From a checkpoint of a small mixture-of-experts model trained on Wikipedia.
Size: 12 layers, width 320, vocabulary 16384, 95.2M parameters.
Experts: 320 bilinear neurons an expert, 2 picks a token.
Training: a variant of Adam for the experts, 316M tokens, 4815 steps.
Below are experts of layer 9 (counted from 0) of a mixture-of-experts language model. Rows are named router (the router's row for the expert), gate (a neuron's input weights, with its number), up (a neuron's input weights, with its number), down (a neuron's output weights, with its number) and show model dimensions 80-159. Each number is 128 + 32 x the weight over its row's rms, rounded and kept within 0 to 255. Numbers have three digits each.
After each expert's rows: a language model's description of what the expert responds to. This comes from a sample of Wikipedia text that the model never trained on.

# expert 17
router:095153151100115077117082091108156149118118107124155193108150124091178103147123145108157110120140128087170107154095121161121126159124181131167099171111134146115147132107066142096081093106139120149154131120124104105136170174142111088107104182
gate0:104120176125105157159102104118189125135090112070138128165159054193144138112071134163137192146203083142130117061112171174094125197107171089160100160123079163094109139151141126166100095155106123143101109080163164147106144141126101056124139117
up0:030138145133068102214127124119139158135150164142148139137163110149141065124129106178131030063168146136161143145145146123153155102076094198121131040165111134190146165081116097118128104065163091140072162164147093121154125090145144154130141142
down0:162208113113107105119131133137096129128080122116101110111088155127124148095161099150088136159120111088121186098119142090137114104096089097139191085120156105097113105165143134109124078152191104133120173163144103052146114133163137185201107108
gate1:096145158109061154110152132086166077163115117093142143165101140123171129171104191141110150139147140128155117147132116148161155158110100092141134124150109128160112182168083156114086101195156122109176131060129121081123157135166178121195171146
up1:134166132134092117162137142165102110085079121087095184133117181161117162092150144056149134144145150088132153081124139147138092086103119101105165131091174130083095116107119108160122101167169151132122088051131184132195134102167112144141101139
down1:178122069148146086125116110116099157093136110103116108117155116110117127076110082148149111157140083125145167113161132096131153042126168169143057100158102052136161183126163136127133138082165114139097129111129155075141162157110100145097139141
What it handles: Capital letters inside acronyms and codes, such as SH, PPP, BRDC, plus position codes MF, DF, FW and United.

# expert 2
router:134181095182095122134132125109128097129195130140089108164148095109144132189171137145109156163109176094119104113075154103164118168047166123158104091142148117179197114111147146114109169130211070123168155067118115159150121129119100123118152118
gate0:159097038138162177108157080078099143173135173118144118172103132135137155148149145115082083116157151081110156127097148079146108132167133136119106066134127111169194186146129099135167153148083153172174109135071098123079149115206153102134147140
up0:189195119132145105129131125176074079130109113149064171135131128194107147148145085149113134174122128117132121109120124167232091077109114190141184165152105092109151094064159111168137100120098150133124119118186128179160136100144090092120056212
down0:143190106141084074130118097156137144127137101143103143132154094098098121081102105206180106143077137165145105186139206112119100160109107134069169123104161105129157119107134117142164100087105131114066155178123135152093092082156180106157150121
gate1:111151127185119123135124100133101141122127146089133149107124108164166109164092142215071091143143159107148141170132104140188166203099134142147192102087146140147123130098136110121128090154119161083092122186142120187143124190059057118119171106
up1:068159131063128152094080097114126102123139171084143077157148126117164088153143129136107164158134132127144109160071099059134136155113139116194138157148213159157046131139161108091178098152128161142123125166084118156118120182113089094132142110
down1:128119086074099116082129137089210138139105106137099183135136099060211123120119167099152124172166170099109070092181136177155093082101157143121116085148134123154114137166147191132077068134169115119138110101108138068144126180101167064162083120
What it handles: Words and scores inside sports tables and standings, such as League, Player, Final, 3–0, playoff, Champions, and team names.

# expert 15
router:127162189117198147120131120120111144095132117154085117145109127141106091126074148181108103153114115113150148135046169094159133091169141129075103145077153133186158131131143119095174148119154089134084161122140133098070139057101104110150113143
gate0:169135131111115129176164104098114079153119131113125195110115066169169082132123067129162107149104119104085194141108161090124165144049122085117153119125137123136057124142134139100110168083159083127116105128170078124121117077127128142149123195
up0:099103176132101201112164183174099162128086142127153101141119178147181094166094182119075134114129141105102162110149122063142070146115093149131065157117122116120106130130138146126105138133157129119135166086123098161083168125187129124145132138
down0:101115175130108147111083128090167141133150111132113113111118138132097175151086174102133129124122097133100130139106139139132202129198125138183114156166091143198157103078119128116120120102185155119190132136124115200103116124149133114119112154
gate1:162161106133120116124087110147094106079147115148138095114095101159167150137101122192162122150146175141100123179129107136133136114090131086137066113183144172088159138132188130096152143115110158087083118141106073195061156068109133117149116121
up1:193139129155163109097147165147095106134137163066138114106104076105156154168151149131170137100168066095195111187137144142191133157159188119113106121163085124121111202105165133126149100152154161112116128089109140145157111096146177093132114117
down1:129145120147126140121150103074142134172174160129176120114143109144167133119147105111131161137110120126129101158115158150112075139148098106145121175178122151098062127102152181154129168138115055238166139111030122200156186151101054103138096122
What it handles: First pieces of proper names such as St., Saint, Grand, Los, mid-number pieces in coordinates, and table pipes preceding personal names.

# expert 31
router:162152136182179076091133100170093100164167130158160123110104168150100154084098084129125114100114092124125134102151123146112132125158168151115199136091089049157140065111175074155174174130115124130128174117136191084126104131150157130105177113
gate0:074118132164160147216117115139100143119102157162142089096113118082141159059106131153172088125105092123125148125153145053077130119099110139115128163103151140125131093085125108146113147082120153097077154151107075144168071136111168204074168155
up0:142205143134145112098109149134147136176151113101144133117143097189193131136123170126156119167120123080115094086132119134147064139139134153107106111161101167130191141111110118125081127158115128186111171120119083126068154117134065106088130194
down0:138117130192117165187148109149094146071131141088125110169111126119096135123127071144123109095165121152143121091081033159140157160139156131102091096082108138126097132159138114138127096140140148106185151143118056074081108159178180110087156210
gate1:087104088139125116088084139083128063137122175172107132148167108175064131133144125163106118093127110078119107119162115122134118111091138134094153168152101131158159173131172167096088136138108119132101088149208114076128166143102160132170121228
up1:112109102176131177113131171090123142101164069107148094148111110119095136161120163089141118136124123171221166161144141146155100115156124137137197154177162170132085166121121106117135128169096148126134101107134114102127179123087162160150116145
down1:124085155142116183073120082101082148143113119179100167087162137098192043141151089156167125143147125142109063132141123139121107089098103118169105101142171062163186117095175056166207164123151130099147107099142146102159143126138132082143113173
What it handles: Opening fragments of longer words, often technical or Latin-derived, such as mon-astery, bas-in, expl-oration, oph, aut-onomic.

# expert 27
router:159125169088167160117118120126153134125072139109155068143113100191096113152141095128110137171128086148086107124105080123192086128110158066103121135117123145120161115141179151131171182107085120120117153095119139136136143122092107156125101120
gate0:149107096137172104148089137131112174137161130098135122098083120096138137192128091136174066102145145139072162168148100100143139129143138124165118086136138044101115123095099159121143110127187147134151111154105129153156110138185099119109093103
up0:122100178143165146129128129151157092091090103160076065129129138138160146129089116148089135113042162123119137165081107107066101072079136143084069139107129175090118118163158121181129139141080112137116171138206106101073128132135165136150088170
down0:075180113096147155111069099117136158066135184154056180179132151118077110078111139123175125143128177106119125171096125111173113120186170095168108156126152102077126102135162113120168095122137067118194071193149118184173194137149137068108123104
gate1:136076108101142122090134122128098091077097122129062142113082127061082124154115137093088121159105073133108142159102154165110151110181169151120092169111169055182086090126098166118121064131201157089146165127091139126130165097171168146162135172
up1:155091131102117133149116108149089093158177120170162137126125098170126092118124156139148079089095139183145082103098116111101161102133122110133186130071183161102141174141140110130107120096137165104114155088125154163128101158119141110080186130
down1:068131151118164130174101131139118140173143108088115157176201159103204134124140119152124158110108101176135147146125108091107146181155106141103160190102156114184105087158075176108127102165142111082087088136130129174117109180114106162127152114
What it handles: Pipe characters opening or separating table cells, often at line starts before numbers, plus infobox labels like Label:, Genre:, Best.

# expert 3
router:131168120133186165141156137094124076152094128146102134091168142106076123171094167117104076156071136127117125110162102117119126121083098144109088146109120142139136195130141104157128082146126118177096173118122086114101160120118128078114116102
gate0:095091134145153165154175122110157091131098095029152116080109107105150104111116078106123073136098102082200151149111119151131126115139092208096168141148128190154154151153116137096150143166158169132145089170084154119057099119114161116126166104
up0:132143082131152106092144116121108097114136098170050108093116110113117148147117183144073195164174121182142110091154154154118121110081140117146098164106165096161075112114182160166108101076099073098142218130140160083130187138147108169152063141
down0:150112107138069114189125102126140085132100105111149169108203094088120144063124087114120074113156124052113169139114105166137118179153106142156106167104093110071076065167148127113188113136079181190109106100120142096149134104111179133082108045
gate1:127127165119122130165138115163123151149021158134116131154122105127091138105119101082183121062120098142158050110072094077117094076157122167155145087110127116166198126134104115124041141142117104123166089140117130163116160082199058085141170174
up1:168096174128131085145180086172131121113075123047101124128145107103105163106086058129094105176091126095168181185138170134112130122173143188168105130101126143179090132112120187127098159101102176175180156130183127144074081160096112113144113144
down1:139119156175175116196149221132151139118141116154120118150106135134190120126126090114092182136119168110104171120118180178124131112158126148137103110142131122122092135132138122204170062153137102112110108043161100111088122157148069106163114155
What it handles: Given names and initials of people, such as John, William, J., Kenneth, often in tables, credits or after "by".

# expert 28
router:158119142109057191084059149119104165126118126097144110151132144188143139123130119141117159121160164159113101145127119143173148112126117154209167137142153081132121093098090086141088062109100148098136024167161120150127133188067205127140159092
gate0:139153162167167147153082119128134117082059156133201108152155174117124115137151117113092140087152121125134147125131137143091139048122130151132105100151133171134081116135143097171086184159058138173115125161166155114123090130120134141133159085
up0:145098153179073114124137095168148137198062111143139099163110098093154087170139099119139127188158143042178195076093177126126108098128089122094215113113116134129136139079138136061118095187202072127085175077116167156139201106131073052167174178
down0:145113092158139131080091194114112127127132121195115134105172147168142127094044167081147136134111100112101112106176076149147090135134167051145160084073136142169143173108125116098194100125087171120089088154151128132095142123058147081150119107
gate1:080138106131138103133124163079132157141115114116149147115169156132144118095144084116127088149166093115130116111140120122138137136131143132065132125051155151122175151110111158096192140069146153149115148130098135203041143081165148121141137092
up1:106177164168076117189143081120205129159116104142209170083128051122119090095141142161194114099136173139160147121149137148090154167128112124190107109121106124094136121113102110150124174106095111125180087128147073121128102134079155140152141148
down1:197106092112058124113180201130149111142148147115144091163118151152167164174116131091121143106093214181125084099178163118107129045118099100098100060143113227111132156141146125109109157115146146125122117115149135123121113171145127109103125148
What it handles: Prepositions and transitive verbs preceding an object noun phrase, such as of, in, with, into, take, using, makes.

# expert 14
router:172109121116099119137143088176118184114130141152151144110130135069117148157187164159142156162122196125155076095136149134148119107114142201142128182173061096128128097126126156133083133107139132119161112152163107156131086124155106155111164125
gate0:212174106141150146152146200106118136087150165137162090145115092116133143163131188138111078115164116084044083089184132165115134171136162148089106152122102135152128088115143141101105142099128062080148112149120158225110165124157120149156120140
up0:130082180178143058149136103178101120172093174174107110133181132143151149116088075169144135057093130153113148096114125163139155079096174070198126114092129179077156088159165114119153092143165087199191119144137152107123121105104109095189135136
down0:139139060112130074153095116134173123088097107063109127060142190077124181102153137139151078108177208154170187137103128135111133150101130147131143131131120099122100137147124113145138135154102116086090091106101127121156106154136129164095146137
gate1:130088169138142125131102103116083185117198087111145093104135106139129089128121069127123130101118151114155102105113115104149092151137126140195124173137112157066149145156152116125099101067102165152114165159196150089125079079094105150105123082
up1:138165135150103157162116126108176115210106148176103122098116102128088099103159159180123143106063126146119142139189121121040104094116134113142120114134152094124121106131137135173145157095191066153142175133080094146155118075144152110107171132
down1:113112127147155147113139145107071104152150109102125130183074112124139172093120164105171210152103152131120098048148072152147117139076113143123141111153178135101093091179132115085104076117124127131141158144132117125134097154143077130079121158
What it handles: Words like the, in, of, from in census and description prose, plus % signs and decimal numbers in climate and election tables.

# expert 1
router:140107118153099163106107141117138146149118108068149107165116114078134114178120140128120155138190116139134068119116097147172153189155122155135123143123233160137139120132082121118096101063150135157139086097078122194147131181120106138098156144
gate0:155145144111130116143185123116113115110123204165116133132119169115077135117110141118165117129153117122091091080177128132164126147149224143100099104106164141097123146116110131179129179187199088134140038170177098150139166144107112139152085099
up0:137095159130075092171120094138080070131095122120153138132120109197078123124063123085061182133078136119212180140110118116098118123134109136138098168112102128056095123127133102119102155104134173156152172117087170120099126153143129067118141072
down0:117121157153105127160158094153099116158090119170139135156119116111100066126080116119103164108142146129125146141142138059121135111148083166103120124203169132066110143162128107134080078130158136117102103132082102124150098157130166183139199124
gate1:110132107144143149147131089080142166139121145064157151159099113136091116068090148115103141080172119142160135087119116102087109120114118096122103119060180063105112118152111083101144116167112108181077190141124145088180146096136151088170126140
up1:121144147136117141132138105095105165110143136100173165138134146172125183085127069126107106139148127212133097118129102126126105156116112106134109115172092155155110096131073112174203102104071154136106110114146157119103100165109120147144140099
down1:091148170054178123136134195158133129146101132172191116125135109170152123139122082102130072135087128124116127130083110139116116145083150065116106163140114089064101188131153106145057109127172154122103130159173138116106140108065130140142115120
What it handles: Last piece of a name or field label before a colon, line break or table bar, such as chass-is, Runners-up, Population.

# expert 26
router:147068150078145144166144193154095145161127118142135125124130150126134121123095094131115099153114110174075153108103122121162139125111141099137146148112211117159085119159122159112136139124150142161164204107128084160088152160153139115153127086
gate0:176127094142100123157150117119116115077166104119152135103086110131102170153126125135151098135187097190158154125147154085176122220142101122171067148043119156145119124142090150153140145158117095113108150140151099193186136128178198143145188138
up0:107148098147100089131145046109119142145084144114091119120127141129142144087085086127079061107136121125109167164157130057116163092119054148105121087105094137173140084100062144192111115131153136114142143112105104117147132124051145210112148164
down0:123103126132103128142123159107124158121078119156119131153140146108127160114127140041105155155149128064153165058111110134127138112125102170130131062148120150137149066071171128130166050123171086127128088093141238108111113136128123107132154091
gate1:101112139108111115164125129156089123195124141128099113067090121155143059121085129161126101136152088136109141115149115076105139179158101141121085108135177119152139109131148120125142176163183120133165147128131143126159122126178077131101139130
up1:174143098110136112118108089101137109073112104184129177142144169099174145072132113109157175132145128056129130059182096106096158060167189175149116141149112103144136114086126140134160167102074048152112124121171144081113100071159178152107107153
down1:149144116129096139094127112106208149121122135126093103131145153106158060125110111082124132115135172163177165106096084053140138146121166161058104134164113145132165095121094160113108143103105111172173108092076108131133115138053145106153138090
What it handles: Month names, in before a year, and date pieces in release or tenure lines, such as April 1844, in 1984, Released: 9 June.

# expert 19
router:112064127117117114187143111117110136151122144146146158159105126121153177151105117119155143161145159147193134126161080103167137130151113161203137054137167141069111154182135152169131102139097185122129076092171094048120129151069129175126057049
gate0:093147154124124078114132125112148097127134104071146135138132107066140175128136063091145117130098104144150132052116128112163099206077163160104172132094100104176137068144158215178115182146102110135138157131122107101154096069178080147085163113
up0:113081113143155133153130196140082153142101114149099114131122141183124160122059112130116142164155119135167090046144158078127186113069188095122059110127111121117142113073142117109114168151150143123090105166168175138099199158070162129156173103
down0:135101152134152148160141115132140174143117022117161158132110100142112111114113145106176158185080160115086141143137168117095104190092088096092112151154132179074122153102154164138122135173110114086138157124133091155129112126114098130196113143
gate1:174076124158211081133088129156148154128155151144139094145132145189122130141119166108113157125090114156036108125086095079171114178097118041169091136133092120094113124124153103135143132153171097180139140210173153136165138179099114104167127158
up1:150082150137159184155154170108118171158105146185122130105127084159100128083108105138146124174164152141177096133116147108133120136108137114191138106117123159113137153104105145122090191138109143146084113129121113130070118139105145166149180091
down1:110181109181102142086181154111107149107117085161101120116137142054127135114110157136194160156194104132091131125183142094166140127111125150100105096141127125153072118130121059063106107144159087128169143095116140062131161123168126119215102187
What it handles: Word pieces carrying a sentence-ending period (park., ed., s.), plus to and not after verbs like did or worked, and empty table cells.

# expert 9
router:131113139149146161147103106081147122107180115140121121170103110148122127140142196148118089124137082121114077115087079176201128084173125148084149175143176132148098123117135144131158123161169115158118182131090120130088125156152147102139097086
gate0:148105145091071118164107144168189115085237163150145182162132167114171158065082073156128142105106157195135156112165120124154092219148130116112103107142118113089153137159102113110142101100160159123075103090118142162109117087091128147117151120
up0:150104082147164143159136137129068159117111129073150117120123202143048094152090091155111179118133103176114099140080134152154167120104122089145125163121156135108100152126179118145065136150136225137132135120105117180152121133121130086159109147
down0:108084117091147191145090164088134143072101138122104217140176124122165160170126092141161130116105164125092167137129150110099114099166155069095148143248117142144110188099118036091125116134136106120108135168162109124127164179135115105121152156
gate1:100135066190137091082128125132186104137170148070139175110149091174106110089095137084130145134157119116164099116119118075115162106154090080159137117077133095082156104076119131169094125112152137195153144119134172087124120113125118159132133141
up1:170152152114146084147158114170162189135172137145134113113135152140174095113163131046107135105128139161114131133160125160095058138087105081082064125087150126129128186084158144156154125114090085067128138196108104165106159076135083074116114080
down1:107167135151111123100086137097166138097126138135162144133082126141080132137133132114072175163158120144112158130089129079077144099092147106129077153128157105174118169098105113169126094189193123154124184142111106100170126104125127120115129084
What it handles: Table pipe separators, infobox labels like Born: or Location:, and place-name starters like New, South, North before York or Carolina.

# expert 12
router:109113114155081117149115119144162167107174071131142081087088102104161210192157168136118099181150077112146178157116095137121159177166099169093118144127120169130111137158126143131120102129078112120181100075047109148107164128137100098160154117
gate0:123081142090116123088116172119114161131112077168092097135131136168134144129134170109124121149107126061087125156208120176128190087143161133112082126151134162136161077139116160110155146121102139123134107093162134102173114129107112145115063117
up0:160168126164126110086205128097044142097136128186115116146097076080126162145155171084173106184133171081053135152142074139134135167078156140123131141111053142087130103185105146170143153129156146073119115134086109166140159192175183129113145152
down0:128131116101148116086131141177022123111097077133088118154139165129080079125133181185116107120125108106143167162131132129071142154193167119170063162147137138171189173119145171104108138140110096138146088066118165072126136133131101089126117128
gate1:203080166076106099076144142163086137146108159161143117119150065108114156098158133111143124088110161133078132149132115135096114171163196126117126168089149120063137096105143115147200149108151122151120127140094147129113120076115140122071159181
up1:152068138123093129158104152050112134179185149217144081110180113131144129112180129090152142112127120066130138153117108187093094117153114138106115090172183133185082163130161122110121076139101114167165177146140132163113119078146108172146068143
down1:160129089200130124180178131064115099129169122069086152123096124078142084168180184133160202143115095131098093132134124089120100131152148103087184063135152102159108113188048092152155123185173111150058130140114099044122131131131114136109074133
What it handles: Forms of be and become right after a subject, as in he was, is an Argentine, became, been; also some table and credit-list cells.

# expert 29
router:089071079113176118116086105091111080091186154142097119141151122130131154094129066104100162091082156141178105151133129105084105082136175141169159144141097127106117109132157141122113127136181112094137166155117134124194090139216090122084106172
gate0:147178145188138152206127135168177135221113115153105093098089093098136168129151086104100079212125099110138126091115134143112115123089126112089163096083160136147117109153087145079136171103166099105129125170119144119123155125096123136052144104
up0:090150130117066161157158103145058146133137073098184162082106180124183165213098150092129099086084155065132100115137200085110130131127154140168169109255149157077150144106116092161132111140106160146082096132151081185125159125161161096132134125
down0:160116104108141162113134114134086130145203141128133157096144098115113112126144168144145140158168168096158101089133110197115144161130103083145167128096107097062113112127085147145144140134086154107125110172158165140100115133130100142121151094
gate1:124176139111122196161124118137176163107174130123103104151169168136141169191101092089121172162151176143070117134153158167116106108184162165122148103185142098098133140075103118123093115131106166138114148098148172171158161180147128140157129156
up1:099169101141112065122144068104121120114157137116074170102120157132129191137168125135107150130149127133175139096166140155102101105092141107148126121196111126135132133156135100109107079194128129141036145100089148141112110140152171099089153156
down1:160108141107128101171122105092118124059152171148178103084111107129111148097153091146109124117104151157152109150142128106167148163118119184122126134127174101124160144094151100125117115124114133125116123089200135121066148112159158177054114143
What it handles: Pipes between numbers in score and election tables, plus measurement units such as sq mi, per, /km², metric, and the verb has.

# expert 8
router:183098129132167148106146170131108115119144137094101111156136116130101191146075156144118100120115149112116147118136195103104111132116091164130077137147136128134180110112149075118128111077149129168175118097178124164100164080120165148173125148
gate0:148172145101085195134159120090104079136141127114123112137128184122090124122113137124149102104103112117185125126088032156167113081118125098134125102106120231100167192121138099152146135124149155150126135129144114108136169164065123140125087138
up0:089080119094151095162091122135158134119138145188138169134126094171127174130125165140099160176118154136114042129095136151176126129079159129105076099169137136133132099149131140118096163150130093113152154161156122160127083100185097166111153089
down0:134128154114143141100145126060094168138110078138118171102161113171139170108134124150125085123161117178130125177169213154085177142069189148147115139149137142111115113071070148116168128085123134132049146109150159091138121107138190107112152129
gate1:183146147146099090141128164143156140106128165132144131130104077166177151069175116114132102145154133144136111108198086176094125197071118165105151073120070134111134138119140155149126120079115084130111118144156141122130124150171106162162147153
up1:125114079202092098149077112143077139119117120134133129186180106159157137136106065119134111102158117109095130191131123164077154106120175137159111087115167128128138162100192147162215091151169071103067092112122129126127108110118150140147157118
down1:111115098148083120087113099130082053114170067099132100141127082171120116101102133117155234142106118082097162130137100169137168138159112146175112129090105137157091111091151125094192134062114103161185156098168123132137101132119117090151122146
What it handles: Word pieces inside Indian, Arabic, Japanese and Turkish names and transliterated titles, such as Bh, Raj, Krish, Abd, Tak.

# expert 30
router:106161104129150124132118079151086134085117155143142066141158108117137135167146093136129113155193138108149111121086178164160164105120131111066152108130054132150136135096082160149092166114115152136175126130121122139142073129075104112153178163
gate0:121087069153167154150093131133189144095169116120079109169129190117134139171056085175141121168150124098125091127176125143146089116161100114133168123177155111141137204097160139143140115179072123187102127158061144110104101127116125157102096137
up0:155164122155161176124064147055138089154074151158125054118120155094037116168084108118102113131168149154125120089066154117112090106145130067120123132130149142138085116107133133129121209142124164150131163135086156097123175130160125115132141125
down0:142073118144132149166185146075115060122118172158154108124125134103114112176092123184113112119148162090128125165102108106148137132189151090131121154121106088164114119146106127086124109144164101175153089077087123148125132132110106090156076100
gate1:109130044207139119122159132101158121108189108189145120072123112108105167129138084112170144109115140122144156142126139178161107157125148145131122091165114142047118062085102159126121162112099105119117042191164143115096137139111139188168126118
up1:116126084113081102138112150146154131116136141113134071168120124126156150101168118098160095156097114103159086126136130084142114111136083129105078100217119178166118226129144152131125128177115165078138102110104102130075096146147153213133144149
down1:083072112186140136099158124135182157106122084131118110132154114110115094094179150174176097150183149142124137152106170143215066064092105072154095110079096147110106110152156138118134144110149140140109139081134144060156162179103149129161100171
What it handles: Common nouns and verbs after a or his, like died, went, post, interest, job, head; also empty pipes in election and asteroid tables.

# expert 5
router:141117097171110116136129167148123134123130130138126118099126125144135171092124147066110091088145111124122113057156129106151108125134047158103090156119128109127149138115153060128129082138140124165151138108144107161111148089127157089156082150
gate0:106118082204198092161171163099119090132093065135132131133158159158156132176118133123130107114174130103108155109115092148086108144051113150142128152105116164137149054138098098139149109149149120123135133087117132159154137123112160087101112152
up0:139116154124114151131116093150085091166131116088162087175081112112105151143134111076081084134092173127138144108128135104176114123129119148148095055084125134112119089131074161132057178110108142119137126112106146182102183139134101153148147164
down0:132113173162158167074166142109129089127122089148125142149164110123101111146102126128159125129132103134119168123145073133148099122167108158137157134125123114110132114224153104082162159089161106067100103143111122077115174039108096123135149151
gate1:134120112103145144155146052141149135119101136126152159177184178155162154105169148104111114162194127146111111123116127146095105085143124096106188167182150149128140169134154140132095141094122107137133138106104162079128134193104079163134149120
up1:108166131087110165113189112124098104134151133124094084149073075166067094107168058162166153118127147153152131113187163141152150182139151166082131099140057104125077124135115103135163076115129123143084200124124105104132109091136149169133174128
down1:117126097158116090049145109079148138150184123163186166128145153142103097153060080138084137188124154150114136178097103107128191086122071128130183166112163103147119114169153121160101100107103174134146139136111078092123146129106071141147182126
What it handles: First word pieces of European personal names, mostly surnames after a given name, such as Sch, Marc, Arm(and), Bord(oni).

# expert 21
router:109077151148138091126102099138126151141097109117167086113119143166158147151116136137164155152107140126145087130145146128126124187159141131147103117157171216130156098142100119145090080163113120137169089130117139157153083125118130130151164146
gate0:134080167142146120143112118120135133058140099171123103116173088120111159194156132154122129143106231123188119127138081142151167099117133094096145078141123159149102153162054159149142144124165143107126066101133106082118113141096115156130111029
up0:143097168139127120121117112091148152095145113144113102108178096137123149177184134143120097134081189159169093088117063160175156120119141069128185101122110143148139156122053162135109095140145171134154062144109120109117130121114128136122117058
down0:144107123107125133139092121100098109063157104165134111108178088127094091183176107099127139152119168165188104104128085166155141092115111131093190109119121183131125192120064153144125116110152181118087091149123117077090128146084123142112127051
gate1:130116092133193204104081154101180166084145124097150155146142158106107118144133169124069165119137143088138174101122124142147102151121123116144182152096102110139077133143172106095147100094130100136131175146128135145135180156123195144163095135
up1:135119180100071113166155108168120110161134128096200151115169077098133167160163134159135108120182149094130065093163137084163098128156112158155099138141140120072097123150125143110118140196058133184133107159067122169060111155152122147125116134
down1:091224064107099145086075135079101149103080142182167118140110180178094165125165162092109149123123131122094110169127158160108117088092152138150124174096118154158112116102142144113142107124129164101142140178168129113120104191103199079131149145
What it handles: Noun heads and name endings closing a phrase before a period or preposition, such as him, them, army, championship, and Studios.

# expert 16
router:098136110112054104129068157130181139123151188130178092144109076081145094154109193132122177122124170156108131145145173137128115108099119081129108093151143194146083135137141143116157153125099116156139093104131143085099121146123128118134060092
gate0:094082129172102104155159095166091057093087142141108202207137115095135226069075151091095166115178088123160155130185114181138130023085124153073177094096123053192145121156131111119100137183121193124098096094120126138117119106154162118160158165
up0:130158178078126141137164110152133144121138133133094151138136109166161129038135129076211134087123075167074096143121096141129114142111055091122127181117128126133195147109118075167153101148148139096103153157164141198128096105132151168163125124
down0:067179172108080174151127134162114096142025089139085052115089095126133117180177101136105139083155131149159098104133133108157128142128143234079155107147157094147200146153121079169151090124104137098124135108118133126155136128148158089144158112
gate1:143152137097150199151114147134129104120117135100135058077152183034119100075099140142168121142143123173129082130104089129133074147176155159087153130137143104210144076090155073127075134138093131103176120131167148151145096138142118156100139162
up1:105126112133150103111135173130118128150128124161098114192153128138096139147111175198148125122160059130114114082156139138139110151127109081128105143122130104152131157122128140070115127116203083097151128129144140124168127166143130091146133131
down1:112181119137139106107118091107185101114162090113135134098139117097045141141161081167098109099122095071073077139152127013121127136157122102161111161143083178153160147081082146103095108147102105117096079116154190154121195150121161091099154129
What it handles: Articles, possessives and adjectives opening a noun phrase after a preposition, such as the, a, his, their, new, only.

# expert 4
router:131089166112044144157169149080154122138097100146172097114134114087139147085109086126126129083129143165145129101148130131184110131172100113137055142135177111105106161159069157172101085145058184183141088070098124191093131128083155124113132144
gate0:192092096132149118154178103132126127147169130155124132147119109113110166169096121155105095169100128150058168113144094140089139087181116136104137147133158132148092090103104168171171090124100168131136132152062117154161122144141161145120143114
up0:169116117204171177070123104084148181149120098134091126051057075156111147142101126166070079157098166154109151110159096074170083143126125118092101133107135078106124122142109179125118111084123116086112112125125092125185087109122130179101136123
down0:138157121160106118166154136128136119132068061223212146115139131163080140100132105081129107175075146155147204126174096129099082136170176095133111100127126118141109109097070164127153197100095165158093193121167077156131131115098102156107099147
gate1:087119105104136140145125110066058168152149109128109130162077150072140158124100107081170107108174099139162146142162155118170189123183097147090152133112140142174067140126108121143112133171085158101186124151122176136090077150144130079198145088
up1:079090138120153156169160156080052165146140109119119157140108138177099172128107083089120166125225110144144146157181117099189123094145114144112137145120160127123060133131114144149162083166103189164171100176098126169116084137116141094177122073
down1:155130172147103078062142152152160151097131130170164110111174161111119170130089122130100039110121106150113136159096126079176143155082119091152103123124148168110116142079110100186156145115132171115064112116133173140138146125128152114154067166
What it handles: Subject pronouns and relatives starting a clause before a verb, such as he, who, they, It; also commas closing appositive clauses.

# expert 25
router:152164099081121164075110143139127150111149146107144108159196110157084121098137069117081106147128131101156138155106136090137106092155086145182124156108099064086153124110152057130179083139105176125120140113100126233098132152090133164198088111
gate0:103186118169082136161095154197151105151162111191189098108178144071143115145146186126125144153062058152120079147164103163117084143103112144096158119079101109148143127147127124154099140149117118149082170157093146092113155163148200143109132106
up0:090095139163112130105127124137101137111112146098103099178032172119093137120076124127154084062139101172148135133154128171213157162136095087107099107161146143094136127109196117116108100102140181118109062079062094153147105083106162108186112155
down0:120120167138147183157187120196138135081169101145199153110100088132038136179119053145086113112091086134163171129124031077148113123130083110144216098107135108146160085179119120104118119108161164139105097098112127111132112106155123146145141102
gate1:123178172138126112119083131118109137116128137140102105102117097169150210161170139137149133121140115126130171159168097114143167103153041122127091129160138079091164140203084117101137116105086179135127160139112114152108126117142135170140102097
up1:070146076111131138091163076145102121185165092069149108099159148120046107113176118149105171086181108108138112145198144188133102121127136118130181137153133113121159158172089103108114079119143126130084161140164122156139152097128116149116089151
down1:097116133110046116172145144135154156135126146116142209116149115132079131118104184104125145118100146129122193129147096103126180209115161063114094126118152070145147135147141124153118120076095095092129133105142160069077046212108129111172179146
What it handles: Verb stems split before an -s/-ed/-ing ending, such as employ-s, own-ed, do-es; also had, having, and name pieces in tables.

# expert 20
router:121103170153113149129113133113149062140103135129139109145128116078119108086126104137163179099102113113102108105080142182109095166071150142121099149108143135185078130121114135184065150143131121118173116126102114135126093182089145123088113205
gate0:089114115062154105086140108074088122149146154171138136173125119159075106135145102030135140068150094144118123157058127118115140112158105132136160134095133151145082075109172125123180165117125115158148099143120145076102120139123164080132153140
up0:125136090140144116083068190113084149133083160143157111130183143171136131137159065176124131162116080133129115179103150141137168181146144103155058166107121069110107132135089119121162091114223145095198133101184114100114148164170149197153100114
down0:099103138178108162134175126123195137089150073129098153056092090169092108110164131140217105065121100162144118088075138146128146129164110202053144197123114116158146130130128145130135100135096158174117113125101150121105128116140089083109147133
gate1:133142150061126096111141149152131135108149172127143195149173176135098124160149099059150150133137125134098131113104073189131166160165131163122092141084151146117132122178150107085167112143162129112108072097134061197137105153104153107116110114
up1:155149132124130112181166130090100135194094191193069134123084125071176168119149110157119131142157121117145155145147152185112126114117068145122078139127142138163076103146159059146115093133128112126167122137177178039124097108129137078154130135
down1:168079090134152128080074161129092207087078136089190147171148105075196123123143154073026127145127124141132154123170115100116106134149126091110137152130091122106061142158121098128136121089057118158105140150142134128138114155090147166115115073
What it handles: Pipes closing table header rows, and capitalized words in titles and organizations, such as List, Battle, Infantry, Supreme, Marine.